Below are experts of layer 4 (counted from 0) of a mixture-of-experts language model. Rows are named router (the router's row for the expert), down (a neuron's output weights, with its number) and show model dimensions 0-223. Each number is 200 + 30 x the weight over its row's rms, rounded and kept within 0 to 999.
After each expert's rows: a language model's description of what the expert responds to. This comes from a sample of Wikipedia text that the model never trained on.

# expert 32
router,199,188,178,250,169,203,172,269,157,258,184,224,216,183,153,209,222,163,252,192,197,185,208,202,199,150,221,169,244,181,190,242,185,189,246,177,194,163,202,184,222,235,182,213,168,174,224,239,230,252,194,213,201,183,197,213,201,198,259,202,187,245,185,227,239,232,189,150,231,176,214,205,185,222,216,168,196,168,224,243,215,233,189,219,164,221,214,208,155,201,210,151,187,195,242,272,202,206,195,194,225,187,181,196,196,247,214,157,254,238,244,174,254,180,159,207,208,214,214,140,170,208,193,199,182,204,194,165,182,204,187,183,227,198,245,194,212,215,210,155,183,152,203,197,201,151,200,221,171,251,211,212,199,194,153,226,189,190,168,191,158,226,231,199,213,247,201,256,147,197,201,157,190,223,204,144,191,241,216,272,237,224,268,254,211,187,170,246,182,237,246,152,233,214,189,182,184,236,148,148,153,185,232,166,175,148,143,146,180,165,178,209,180,150,220,255,220,183,179,210,198,219,182,141
down0,189,199,186,216,260,217,226,211,270,164,164,181,176,195,207,215,211,248,197,236,195,174,229,229,198,209,214,200,256,227,214,205,171,189,190,161,205,160,170,196,182,241,188,147,164,248,227,248,178,167,194,240,237,169,215,211,144,179,226,201,246,151,247,225,242,218,208,178,162,198,206,187,190,199,194,186,219,236,183,127,111,211,192,199,203,213,190,230,137,265,151,97,264,198,235,207,120,233,209,188,218,245,220,250,209,198,232,207,229,176,217,187,200,205,180,244,291,202,124,232,218,169,193,174,200,251,210,218,156,247,216,200,203,214,178,210,175,173,210,254,167,182,209,252,242,195,242,151,193,231,204,171,215,187,225,203,163,188,218,181,203,267,196,240,198,240,189,168,173,213,237,227,193,150,193,181,209,223,196,190,203,198,176,177,164,248,176,200,241,153,246,197,160,228,240,174,238,172,246,154,255,194,215,156,207,206,146,235,207,180,223,242,221,249,234,218,218,166,196,207,190,199,185,239
Description: Dates and places

# expert 61
router,187,186,181,252,162,197,171,263,158,258,196,219,221,188,159,217,228,160,245,199,188,179,196,203,202,150,211,175,244,170,199,231,191,194,242,177,191,163,208,168,205,249,195,214,179,176,231,233,239,256,194,214,199,190,212,224,197,210,244,210,181,244,179,230,238,228,183,142,227,171,211,205,183,217,215,161,197,174,239,233,209,241,178,216,170,230,221,206,155,197,208,152,185,190,238,265,195,209,203,177,224,184,180,197,197,237,218,161,249,233,241,169,254,187,158,199,212,221,213,142,172,210,180,195,181,208,193,169,174,198,197,190,226,190,231,183,217,208,203,159,179,151,189,208,210,153,187,206,167,252,206,220,203,196,157,222,186,190,165,183,159,220,245,204,211,252,204,257,153,199,192,150,186,236,203,152,187,239,209,270,240,222,262,252,213,189,172,250,173,255,245,153,219,226,193,174,175,239,152,136,147,179,244,161,171,149,138,145,169,161,176,193,179,139,223,250,219,175,175,199,192,210,184,144
down0,244,160,176,195,244,185,232,258,195,168,219,214,186,215,187,229,167,192,180,256,230,231,241,222,215,187,194,144,215,172,232,230,168,147,193,210,191,243,186,228,155,191,197,164,227,211,200,253,180,207,198,215,251,244,174,200,185,192,124,217,215,175,247,193,153,237,225,179,208,248,190,160,171,171,185,176,228,160,160,236,220,203,198,189,183,233,200,207,177,215,193,230,168,212,191,219,147,241,187,200,204,208,215,191,176,268,205,252,215,208,162,226,189,174,170,179,175,164,206,201,239,206,225,212,188,206,241,172,230,156,199,228,168,190,169,212,176,160,146,231,232,176,211,288,199,204,173,213,269,191,197,214,202,216,276,151,178,225,237,219,260,176,208,163,149,222,193,172,219,205,225,231,140,158,211,194,189,240,218,219,185,189,222,232,198,166,267,213,192,218,183,216,231,235,205,192,235,123,211,237,226,203,263,205,211,186,252,224,130,169,164,256,208,197,217,195,184,205,230,215,219,169,210,199
Description: Digits, name starts

# expert 20
router,198,177,194,253,157,199,172,264,160,258,187,214,222,177,148,206,212,160,243,198,192,172,209,209,199,153,211,173,244,174,191,243,198,197,242,190,186,160,204,174,222,230,168,218,155,173,228,245,235,257,200,216,196,188,205,206,180,201,247,210,188,235,181,219,241,231,187,152,245,194,211,206,189,201,217,166,196,178,240,238,206,237,185,221,160,214,213,204,153,199,208,152,197,196,250,263,200,200,182,185,236,180,182,193,190,242,217,151,242,239,236,177,245,177,150,206,213,226,213,141,176,219,180,194,169,207,189,163,195,202,179,180,216,197,241,183,204,201,214,160,193,150,208,202,211,153,194,233,169,255,200,232,202,196,157,234,186,179,166,174,156,212,237,188,212,260,208,254,150,195,188,155,200,233,201,149,187,240,213,264,241,228,262,258,210,195,171,239,188,244,247,155,232,211,189,176,181,242,155,141,151,187,240,168,178,150,141,145,179,155,170,206,171,142,216,253,219,181,180,213,194,218,172,141
down0,224,248,176,240,191,178,206,200,229,215,195,206,218,199,178,245,129,171,228,214,147,183,206,224,178,186,198,163,216,189,221,213,205,228,171,232,238,199,217,216,195,177,198,174,110,187,179,211,189,255,186,226,228,245,191,201,157,204,208,228,193,196,225,241,242,214,177,166,214,194,170,181,204,191,215,210,244,221,178,165,208,184,227,197,179,230,229,146,211,133,196,267,192,215,237,182,172,238,191,197,178,169,213,282,217,213,225,178,229,173,186,171,156,157,186,209,166,177,227,211,240,180,209,216,177,160,170,203,209,195,160,160,148,182,226,207,156,219,218,202,253,208,159,209,213,250,174,189,213,238,185,241,244,233,177,145,166,239,208,188,149,197,229,266,190,191,229,179,202,191,222,247,249,185,196,179,162,119,183,215,166,228,230,208,222,178,201,181,268,259,238,221,195,160,170,202,205,217,217,184,274,208,204,204,250,203,228,181,271,158,211,232,170,274,229,236,222,211,121,238,194,181,183,165
Description: Months, sentence starts

# expert 4
router,236,221,174,176,155,184,165,193,236,186,219,245,185,200,232,192,182,260,135,239,209,168,242,245,213,286,207,203,213,227,232,223,228,191,225,190,211,205,164,191,177,176,163,161,198,183,218,169,205,243,167,179,185,185,212,228,216,194,218,205,222,255,212,186,241,204,181,165,192,227,151,166,179,158,227,157,206,186,122,167,230,166,159,163,171,172,198,202,230,175,182,232,146,226,207,180,215,176,201,179,209,186,240,164,239,193,170,181,184,235,164,221,224,229,224,223,205,171,192,215,220,212,193,228,184,241,213,202,146,178,179,191,220,216,164,207,250,207,236,156,228,211,220,140,239,197,182,207,173,191,255,189,178,219,259,209,180,226,218,161,197,205,150,213,228,168,221,235,239,230,260,215,175,211,169,207,142,160,193,170,217,190,156,191,169,240,184,195,185,174,198,176,173,196,229,179,190,158,200,219,222,244,206,245,245,231,285,235,234,225,189,244,240,220,172,195,201,180,199,189,223,185,224,219
down0,244,207,169,194,233,196,233,139,181,223,188,191,195,216,198,188,200,169,191,203,197,170,168,160,199,172,224,138,162,179,211,210,214,224,201,238,191,210,191,151,169,189,209,243,198,232,186,181,216,195,180,271,198,204,223,181,177,190,200,219,182,255,146,197,290,176,211,219,294,214,188,185,190,177,235,260,212,177,212,235,175,221,209,212,163,205,186,211,195,210,261,166,152,228,253,216,183,191,182,200,166,209,140,229,228,228,171,146,167,200,200,205,184,176,206,269,217,188,209,220,200,207,186,178,213,172,168,172,194,204,185,179,221,254,187,204,223,232,184,224,205,135,178,308,213,213,198,246,206,146,164,195,266,200,197,191,212,180,187,190,207,264,224,220,177,229,150,190,174,212,169,211,198,226,195,173,184,240,196,177,183,218,211,224,250,201,180,177,203,180,182,239,189,221,185,177,248,142,148,199,209,208,256,246,193,228,176,178,166,205,184,190,141,216,216,207,177,153,195,214,207,230,208,179
Description: Pronoun objects, motion verbs

# expert 14
router,186,199,213,198,221,193,267,196,165,236,182,192,202,221,170,173,208,247,172,179,214,185,182,225,171,158,201,196,185,154,175,217,195,214,174,179,214,174,220,151,218,189,191,214,204,144,222,229,169,169,192,201,148,189,221,171,198,244,239,251,218,239,174,153,201,250,206,153,176,169,179,205,164,230,262,178,209,166,219,215,227,184,163,247,203,179,167,179,212,172,244,179,198,193,223,217,203,237,163,173,187,153,177,170,222,238,170,247,144,222,226,178,208,169,215,230,235,175,213,185,193,205,189,178,209,259,193,213,189,189,144,219,192,149,230,199,233,243,198,182,175,225,238,230,234,190,231,231,224,162,235,195,206,190,264,132,219,238,247,193,214,172,227,271,189,214,152,145,269,246,206,192,234,223,179,202,137,184,225,191,170,221,244,189,180,157,203,209,196,179,154,213,174,162,197,225,186,194,200,198,245,254,218,197,212,215,304,187,241,191,164,178,222,199,160,169,147,206,212,166,212,217,213,231
down0,166,214,140,180,164,180,266,257,198,102,179,171,200,195,168,217,225,252,228,229,209,186,223,241,208,202,173,202,168,191,286,190,171,189,168,177,259,186,183,192,199,202,132,211,161,254,165,191,247,188,195,229,209,131,150,229,233,210,258,230,258,241,205,169,177,249,210,198,184,208,142,246,211,223,194,224,190,183,169,209,273,187,187,211,211,238,216,216,213,210,186,160,224,201,212,181,239,185,211,202,180,186,203,170,243,238,282,145,187,176,221,200,158,195,177,159,191,213,149,219,192,230,131,264,166,274,262,251,206,178,231,155,214,221,171,161,242,146,204,209,207,224,198,204,214,185,186,211,242,183,127,176,168,192,216,169,176,209,237,226,172,164,161,217,207,214,180,238,207,197,195,230,228,179,213,169,231,228,242,177,212,224,220,221,263,188,162,241,181,248,190,200,155,189,176,187,176,172,209,173,226,190,189,204,157,187,209,208,228,188,213,179,197,205,215,149,209,240,217,239,210,227,170,224
Description: Plural common nouns

# expert 22
router,181,192,213,169,192,238,241,214,182,115,206,167,193,155,200,222,187,159,225,222,218,230,219,238,241,208,180,227,147,235,191,220,216,246,143,173,179,248,212,216,184,221,214,193,215,209,163,144,186,22,197,174,159,191,183,211,226,184,151,197,236,198,228,186,154,212,187,213,205,210,234,243,164,235,249,196,175,201,175,237,169,213,201,207,193,170,250,180,221,229,175,223,180,228,189,221,206,177,204,204,222,161,224,207,225,179,199,229,174,213,157,170,166,200,204,206,214,206,182,202,183,178,215,175,161,227,166,201,203,202,195,223,182,184,193,184,242,220,181,214,202,208,221,213,171,214,204,199,236,99,213,228,199,188,238,194,201,212,201,235,216,177,201,209,157,190,175,186,232,180,194,191,218,228,164,213,194,147,159,172,169,180,171,189,216,217,204,189,199,223,109,229,206,179,221,226,218,184,214,247,216,182,163,192,176,283,209,214,190,166,204,179,208,225,198,149,176,184,182,181,214,195,219,212
down0,219,199,172,126,242,184,198,174,250,226,200,226,186,213,201,220,165,234,231,180,181,247,225,147,189,192,192,175,117,161,190,163,221,202,205,228,164,210,213,153,230,167,178,219,215,156,194,223,226,193,175,188,241,162,190,178,221,246,218,206,228,157,182,193,169,210,136,173,216,190,191,185,180,204,197,195,196,220,253,196,186,200,165,234,207,195,228,233,194,222,249,219,210,143,145,195,119,205,181,207,210,198,221,190,199,189,181,207,260,202,183,194,189,258,254,256,205,181,162,175,135,173,204,235,156,213,223,227,248,226,188,169,189,217,211,202,193,199,166,192,193,226,228,177,222,180,186,259,199,144,234,206,179,212,228,168,197,212,204,191,194,183,191,183,233,216,206,208,194,209,141,193,251,177,208,194,169,182,206,211,242,168,210,238,261,251,183,187,160,174,215,183,245,176,182,183,250,151,185,203,174,202,268,197,209,227,196,214,233,224,221,201,218,148,168,201,145,220,165,227,269,121,198,180
Description: Clause-ending punctuation

# expert 38
router,186,174,175,254,172,200,173,265,162,258,198,214,213,174,157,205,219,160,235,194,195,183,211,210,211,153,220,171,244,180,191,238,193,196,247,182,197,164,203,184,218,242,174,216,169,186,223,242,242,258,199,215,204,185,197,221,200,197,244,215,179,244,175,230,241,231,201,157,234,186,216,199,183,209,215,163,184,184,233,241,215,231,183,220,165,221,207,204,161,202,208,149,189,198,245,267,212,202,184,191,216,180,176,205,202,234,219,153,250,231,242,179,261,182,162,201,215,238,212,140,169,211,189,197,175,222,200,165,171,195,196,194,229,201,246,174,208,212,215,154,195,156,195,197,203,153,190,222,174,256,209,218,206,194,161,228,202,184,164,178,156,215,229,190,208,245,200,252,154,195,194,160,204,226,196,149,179,240,212,265,241,213,262,252,212,188,180,239,179,252,253,155,239,215,188,189,182,239,146,138,151,181,242,161,174,150,138,142,182,159,184,208,183,141,217,258,219,174,184,197,189,218,183,144
down0,177,226,221,224,235,132,184,197,217,190,223,170,210,208,202,144,148,155,201,218,170,235,200,184,144,180,207,189,207,254,151,183,211,217,154,212,188,228,185,169,217,214,215,203,172,244,194,193,206,161,215,172,211,165,226,203,194,224,179,202,184,171,149,177,186,220,211,185,197,205,243,217,195,227,234,166,181,152,209,223,171,189,192,246,210,200,154,262,162,252,231,172,190,172,221,208,164,198,154,241,163,179,244,214,206,203,201,272,176,222,186,216,175,158,192,154,271,196,208,163,259,217,212,207,225,210,195,202,223,188,160,192,165,213,243,231,225,184,224,208,162,206,262,133,198,226,158,221,165,176,187,142,224,175,198,207,205,209,161,244,172,237,250,222,193,150,143,174,194,220,192,172,136,224,189,215,239,244,205,156,184,164,185,236,222,246,185,177,199,254,204,168,165,179,157,186,207,206,155,161,155,200,258,214,183,229,177,206,194,216,203,204,212,185,201,177,226,219,235,212,161,162,212,215
Description: Digits, Latin endings

# expert 40
router,220,185,218,185,212,187,200,195,187,178,157,214,139,241,186,231,182,240,175,198,153,194,184,199,198,227,198,178,220,242,179,157,177,230,221,200,198,223,205,190,236,198,226,164,217,206,239,232,222,208,174,181,159,185,180,196,174,252,178,191,157,234,200,240,187,201,219,214,187,244,211,237,199,174,176,176,189,195,201,202,162,158,155,177,212,158,195,190,232,170,224,224,200,186,213,184,215,239,212,192,206,216,265,182,222,169,260,228,46,239,171,249,148,170,265,229,194,158,152,250,192,172,172,185,210,226,248,238,206,195,244,204,216,180,201,215,189,222,182,203,205,217,199,208,232,197,195,201,227,164,250,177,223,217,237,158,246,226,235,197,201,198,208,246,188,202,207,170,298,189,223,202,178,244,151,207,145,153,257,183,216,199,185,208,136,161,183,183,255,167,138,214,193,189,218,263,174,169,160,145,245,213,202,204,212,211,258,265,201,192,218,174,199,201,185,192,196,190,199,179,198,207,253,237
down0,194,212,188,244,201,185,228,208,273,190,189,193,214,194,251,267,180,174,231,224,204,214,192,175,269,216,159,196,239,207,181,182,189,198,246,205,182,188,232,223,206,238,203,240,163,208,192,260,232,179,161,232,156,240,190,204,185,211,177,195,175,236,239,169,195,215,181,285,186,168,203,140,220,224,190,173,261,187,226,193,192,152,198,180,237,186,199,177,184,193,197,189,149,215,257,192,234,185,222,258,178,212,258,146,181,193,168,201,179,167,169,179,231,234,230,195,203,212,163,180,188,158,187,148,165,174,164,193,163,217,204,153,253,225,211,192,210,213,143,249,176,181,219,210,216,154,256,190,247,202,252,179,207,233,181,203,207,96,230,265,148,207,173,208,214,198,221,239,143,181,189,168,153,177,204,221,187,199,245,153,218,197,212,187,198,170,214,145,172,201,215,205,226,219,197,227,158,179,243,216,203,193,241,167,157,153,194,194,195,220,192,224,224,202,230,231,153,226,236,216,188,195,178,176
Description: Past participles after be

# expert 44
router,187,215,188,153,189,203,216,245,193,222,170,225,137,230,142,171,204,158,196,229,241,225,172,250,198,193,216,188,189,180,172,219,207,213,210,212,175,230,277,218,213,240,178,162,191,194,259,216,219,183,205,199,169,198,153,178,222,191,176,218,237,152,200,217,221,178,187,135,223,193,173,217,126,228,221,181,178,205,169,214,184,181,196,191,171,188,184,176,184,197,232,153,209,208,137,208,221,223,180,203,174,210,165,244,171,226,178,174,321,209,162,221,181,202,234,212,257,173,171,194,196,240,194,149,185,252,211,195,176,199,237,214,261,189,183,170,195,247,222,205,214,237,224,173,185,224,216,255,165,165,146,201,254,156,203,185,196,226,207,192,177,185,195,204,245,205,230,162,141,229,222,209,247,172,147,157,150,205,218,227,222,190,196,218,204,185,223,202,188,190,166,214,175,180,167,183,199,193,160,200,237,195,189,171,228,172,208,191,201,190,169,195,214,203,191,214,182,200,257,143,229,221,209,212
down0,169,193,191,217,185,148,186,217,192,193,221,195,170,208,210,172,193,194,195,170,212,198,194,228,173,148,261,227,186,154,207,187,238,183,286,218,198,181,238,224,207,201,190,156,220,177,201,180,224,207,221,212,220,193,194,166,170,186,171,211,196,262,178,179,212,206,212,136,217,181,175,181,165,226,194,228,205,273,214,226,278,189,186,142,192,179,162,172,272,204,168,189,235,188,211,178,209,232,175,191,159,175,191,150,212,202,141,205,245,197,178,163,201,231,207,195,207,255,191,169,191,180,238,225,235,184,169,216,186,225,174,177,218,226,202,229,236,189,208,211,205,190,182,162,191,189,216,225,205,203,223,211,241,169,243,166,190,141,239,219,199,182,258,131,187,234,212,178,173,206,142,175,154,171,174,161,209,181,197,226,210,264,211,198,181,215,270,231,275,195,224,157,144,210,176,208,206,184,207,203,175,175,237,175,261,192,169,220,226,216,206,188,200,180,177,203,235,201,195,207,210,183,226,189
Description: Surnames

# expert 55
router,187,198,235,202,255,205,221,174,198,154,180,189,177,186,226,177,187,213,176,163,200,164,138,201,252,264,205,226,131,244,192,178,156,188,173,222,165,233,216,223,163,209,180,207,203,154,197,147,194,120,155,224,176,173,210,221,239,182,190,153,202,156,185,156,175,173,208,217,214,213,223,171,242,238,180,211,222,219,188,251,253,235,168,257,191,163,253,181,217,202,188,208,221,221,223,186,225,166,229,164,187,225,165,206,211,170,169,249,164,180,220,177,209,222,182,188,211,205,166,215,219,182,213,182,213,155,221,227,217,146,217,184,180,196,208,214,202,198,200,178,171,217,178,174,198,211,243,234,194,108,161,225,165,148,174,207,172,200,243,176,224,234,192,256,212,213,177,152,359,187,177,222,189,216,171,236,185,189,199,191,167,223,211,166,257,237,194,146,237,189,217,166,210,184,217,184,179,205,238,206,235,179,165,166,211,229,201,227,211,242,218,168,188,206,206,153,172,158,212,211,151,228,166,236
down0,197,190,156,139,173,275,210,180,167,207,202,217,194,163,188,192,217,202,230,208,180,192,243,219,194,226,213,201,183,181,241,203,225,260,203,174,204,141,201,283,190,254,178,230,200,206,140,183,179,207,209,195,187,186,213,138,176,219,241,213,233,200,203,245,201,187,187,188,190,180,208,169,215,192,212,180,182,219,231,193,179,184,177,193,190,167,150,218,221,184,172,239,178,159,199,238,236,201,215,195,130,131,198,165,229,186,167,159,169,270,246,231,212,160,172,205,215,202,229,209,171,235,150,123,218,196,230,213,229,228,186,206,212,169,260,239,214,178,221,140,177,187,169,218,217,214,164,168,191,191,209,239,192,248,232,184,182,198,194,188,195,174,183,144,198,211,183,206,245,200,198,243,206,189,195,219,247,230,213,134,210,142,241,205,199,239,256,192,151,213,213,238,170,222,183,216,190,222,204,223,192,163,189,214,226,161,200,235,190,181,244,183,205,248,224,209,174,199,217,181,201,166,245,194
Description: Line-ending breaks

# expert 39
router,190,179,184,242,172,199,173,260,160,261,194,208,227,186,163,195,222,163,254,195,186,175,211,198,192,149,218,172,242,178,196,249,187,200,241,192,184,151,203,182,212,242,186,214,168,179,224,237,230,252,197,220,183,197,209,209,191,203,241,221,172,234,178,227,243,229,192,149,242,180,212,197,179,215,212,157,195,172,226,248,208,243,184,218,158,219,212,197,154,209,210,154,185,199,248,266,200,202,195,178,230,174,171,194,201,240,222,153,245,230,240,179,255,185,157,206,219,224,206,137,172,221,183,196,183,206,193,175,182,192,194,191,220,202,241,173,219,205,206,153,189,153,210,208,212,153,184,223,166,257,201,215,198,195,161,215,196,179,170,192,154,211,239,197,209,242,207,248,152,198,189,156,202,231,204,155,185,238,204,271,242,222,262,254,199,193,177,244,196,248,244,156,241,222,179,182,180,239,141,141,155,171,243,164,179,146,144,143,177,152,179,206,178,146,212,255,217,180,175,210,198,224,182,147
down0,209,176,199,187,227,216,213,216,164,228,236,220,195,201,188,148,204,143,220,132,258,209,124,202,193,153,177,224,210,218,218,190,208,183,137,174,198,182,220,181,206,283,191,212,170,162,242,180,226,192,201,212,202,212,167,148,217,206,208,157,227,211,162,160,243,235,216,248,197,223,200,205,183,172,238,169,181,212,210,139,209,167,188,174,230,182,235,201,251,281,225,219,222,172,218,259,170,210,144,151,157,189,217,187,237,234,196,203,182,168,181,151,174,183,164,181,209,193,196,193,181,186,178,239,173,212,184,177,177,149,244,170,174,256,216,167,189,232,209,179,240,243,219,167,199,208,219,188,230,193,186,276,246,199,170,206,177,186,204,165,189,179,208,164,187,195,247,198,213,238,135,156,217,163,164,198,182,164,211,216,232,229,153,220,182,227,235,211,240,211,202,205,201,168,224,233,204,222,171,236,171,229,217,202,210,198,153,202,233,217,192,189,197,222,239,230,164,150,165,159,202,203,201,154
Description: Year digits, scattered names

# expert 54
router,174,190,239,242,223,198,238,202,174,193,223,168,193,176,180,198,147,239,157,202,201,197,199,223,190,189,181,205,191,201,219,205,225,230,198,200,254,191,229,148,188,181,223,212,224,164,204,196,167,87,234,156,157,198,212,229,200,186,243,256,214,155,188,204,160,277,199,188,159,235,162,217,173,227,162,207,203,198,238,211,177,175,159,224,254,213,165,217,214,190,218,233,184,143,211,209,226,242,238,222,209,197,239,199,225,243,180,242,26,245,178,166,169,158,225,235,195,170,149,254,182,197,224,184,222,229,248,231,141,167,193,213,207,160,194,253,224,229,216,199,201,189,192,246,217,188,239,206,238,158,246,212,233,228,259,186,251,222,205,189,234,159,190,224,217,206,196,163,288,175,211,226,191,219,183,220,143,219,236,236,164,210,249,214,213,170,188,198,203,185,144,198,158,206,197,211,163,175,158,196,231,170,177,174,223,214,319,234,243,203,189,183,176,207,223,160,175,194,203,156,193,219,176,192
down0,234,243,222,176,179,227,228,150,201,133,220,207,179,232,215,198,227,190,195,195,143,210,157,216,226,141,209,177,232,245,174,203,238,167,179,210,230,162,227,199,189,163,217,216,220,204,206,229,279,207,184,207,205,214,140,222,214,179,204,181,220,210,189,194,183,268,176,183,221,225,201,269,234,211,210,244,220,210,236,165,216,221,171,243,193,173,214,193,240,136,186,238,186,152,209,196,200,213,251,177,133,175,186,219,229,190,242,171,164,192,171,221,246,207,208,230,197,182,243,186,210,145,187,194,178,198,203,248,186,181,250,230,172,186,251,213,243,220,197,200,199,172,215,182,239,214,195,197,236,243,213,208,154,241,185,235,183,151,194,169,221,138,164,236,138,163,222,146,228,187,229,240,205,163,216,200,157,202,227,140,195,208,239,200,239,248,208,158,218,240,167,171,240,189,144,157,242,230,169,210,179,211,209,222,239,267,233,252,217,154,153,206,238,219,195,199,194,231,213,174,199,152,156,232
Description: Part and quantity nouns

# expert 50
router,192,179,178,242,171,204,170,260,171,256,190,224,227,172,158,214,231,160,246,190,195,184,212,207,201,147,219,177,248,182,200,241,184,195,246,191,190,154,198,177,210,242,185,223,163,171,230,239,230,254,186,212,202,199,198,212,198,202,242,204,171,234,178,229,241,232,195,157,237,191,204,208,177,215,210,161,191,172,234,232,207,236,186,219,162,216,216,202,158,195,202,152,189,194,243,266,199,201,183,189,227,181,176,195,197,241,224,152,248,233,245,171,259,179,162,200,199,217,213,133,169,216,193,195,179,214,188,159,183,193,186,190,229,207,239,182,218,215,215,154,192,152,199,185,210,153,201,229,172,249,203,215,199,205,161,218,176,184,159,185,162,213,234,192,210,247,201,252,156,197,189,156,195,228,203,149,183,239,205,272,243,210,258,255,200,187,176,246,175,242,246,155,238,218,192,187,178,236,143,144,153,184,246,162,172,152,144,144,181,154,177,203,173,143,219,250,210,165,182,209,195,217,188,149
down0,197,252,189,181,192,211,211,197,178,170,219,187,145,228,211,244,222,213,179,203,231,211,222,225,247,228,215,182,239,175,200,279,200,210,212,171,135,133,194,297,183,154,204,258,260,208,188,224,215,162,192,189,187,181,232,180,182,211,165,218,177,142,163,200,179,173,214,205,192,198,220,210,173,249,213,194,256,191,179,179,210,162,244,177,234,253,195,249,165,218,214,195,154,206,215,147,162,226,227,242,219,159,179,185,176,110,183,204,220,237,232,191,182,187,222,210,233,224,142,200,193,196,217,227,255,212,150,146,201,192,193,171,163,193,154,208,177,224,171,202,188,155,226,241,195,146,200,207,170,197,196,183,207,247,156,247,194,162,209,269,196,238,159,269,197,202,192,151,194,187,266,144,143,221,169,217,233,235,176,184,203,214,205,159,220,133,189,184,184,214,217,211,219,238,159,209,197,143,188,148,198,243,223,223,224,202,227,187,198,219,232,155,165,162,239,144,206,158,169,193,183,179,255,233
Description: Digits and 'and'

# expert 53
router,178,189,181,174,165,212,228,230,214,241,204,228,199,185,174,210,192,158,202,169,193,185,215,201,212,197,164,159,196,195,179,209,156,251,211,193,172,207,191,214,223,201,187,223,178,216,254,175,239,209,185,212,187,195,185,191,168,174,218,214,164,259,208,217,208,170,209,183,184,179,246,204,195,176,189,159,177,186,235,235,216,155,209,194,206,199,202,201,199,214,212,154,213,232,171,238,244,211,184,222,251,195,129,181,191,235,174,161,257,227,260,206,204,161,195,234,216,181,234,191,195,135,199,197,173,238,186,205,183,186,219,198,235,188,241,192,176,193,203,178,170,223,231,181,178,183,223,241,169,184,132,233,249,142,179,188,265,163,212,199,180,232,162,212,164,179,187,247,140,195,186,214,210,218,189,181,172,217,159,243,205,204,290,253,190,207,242,224,222,197,270,177,177,172,185,227,211,222,171,211,190,171,186,177,173,139,135,213,141,233,193,212,180,213,211,239,245,154,171,201,210,199,213,159
down0,185,203,195,164,242,169,190,167,213,159,192,209,197,168,177,188,189,213,170,129,172,196,179,230,237,213,178,207,199,180,195,232,200,190,241,194,185,249,153,193,200,189,220,155,201,198,168,226,194,171,184,175,193,179,198,234,212,217,159,214,224,193,167,192,201,166,218,174,197,181,179,170,198,210,234,241,208,189,173,166,216,194,241,158,190,217,153,169,178,196,220,167,169,270,174,244,197,242,219,188,206,200,231,225,236,143,197,173,205,183,160,178,212,204,169,177,209,186,231,224,188,198,178,222,187,220,204,222,140,275,272,178,165,234,180,226,221,194,275,188,209,238,181,196,212,158,174,174,219,136,164,202,182,257,231,239,143,180,187,215,201,237,198,209,200,192,234,190,252,200,239,259,250,121,182,187,228,262,258,202,190,168,148,184,191,234,239,186,245,218,243,196,210,243,190,214,207,194,191,243,154,232,191,220,153,279,189,273,192,255,173,231,223,264,199,216,216,241,231,203,230,221,276,167
Description: Personal first names

# expert 18
router,164,211,143,249,212,140,201,217,191,238,233,192,178,165,165,162,188,179,257,177,232,211,218,206,217,177,209,205,212,152,195,252,163,227,232,176,198,140,201,218,218,248,197,197,151,135,256,236,207,210,243,246,202,182,167,222,179,206,152,234,172,218,177,177,202,206,161,189,238,167,201,214,192,249,234,186,205,164,200,228,252,220,214,269,206,251,234,201,184,189,214,157,196,180,239,235,215,213,156,190,220,167,189,215,189,234,180,182,212,233,226,174,211,178,168,222,225,191,213,159,211,190,244,220,193,168,136,214,200,205,172,148,182,204,232,150,239,179,224,161,193,183,158,186,212,198,154,200,166,236,230,212,157,239,162,178,186,165,163,171,201,194,252,227,231,209,189,192,182,205,160,167,182,181,221,167,180,250,224,219,218,235,268,242,160,180,154,187,165,216,213,167,249,197,208,233,170,238,195,140,138,209,241,176,171,202,186,170,199,165,192,164,181,183,210,243,221,213,180,211,209,223,176,158
down0,223,218,175,203,240,186,202,204,207,232,223,294,200,200,228,231,213,191,194,185,183,245,202,213,227,259,210,208,217,184,209,166,238,152,172,245,146,222,265,194,237,226,179,188,248,174,180,251,203,204,221,244,254,229,252,205,125,179,149,208,179,201,172,219,268,140,165,158,154,223,185,236,217,233,219,173,228,195,235,139,208,182,230,240,196,164,195,213,183,236,159,222,186,214,221,153,173,201,209,181,174,166,221,211,237,175,218,159,176,184,121,178,186,198,211,193,206,211,207,171,129,158,190,176,194,272,210,197,141,189,186,195,180,238,253,223,187,194,249,200,213,202,185,220,236,160,185,241,257,256,189,224,163,219,203,188,176,193,160,197,236,174,164,164,205,164,187,213,220,134,278,183,214,209,219,196,190,246,192,170,219,185,198,242,145,233,176,245,150,224,207,203,200,212,215,173,180,203,225,224,168,222,171,172,229,171,263,227,168,213,203,210,246,177,233,213,241,200,198,206,226,174,157,195
Description: Career and season nouns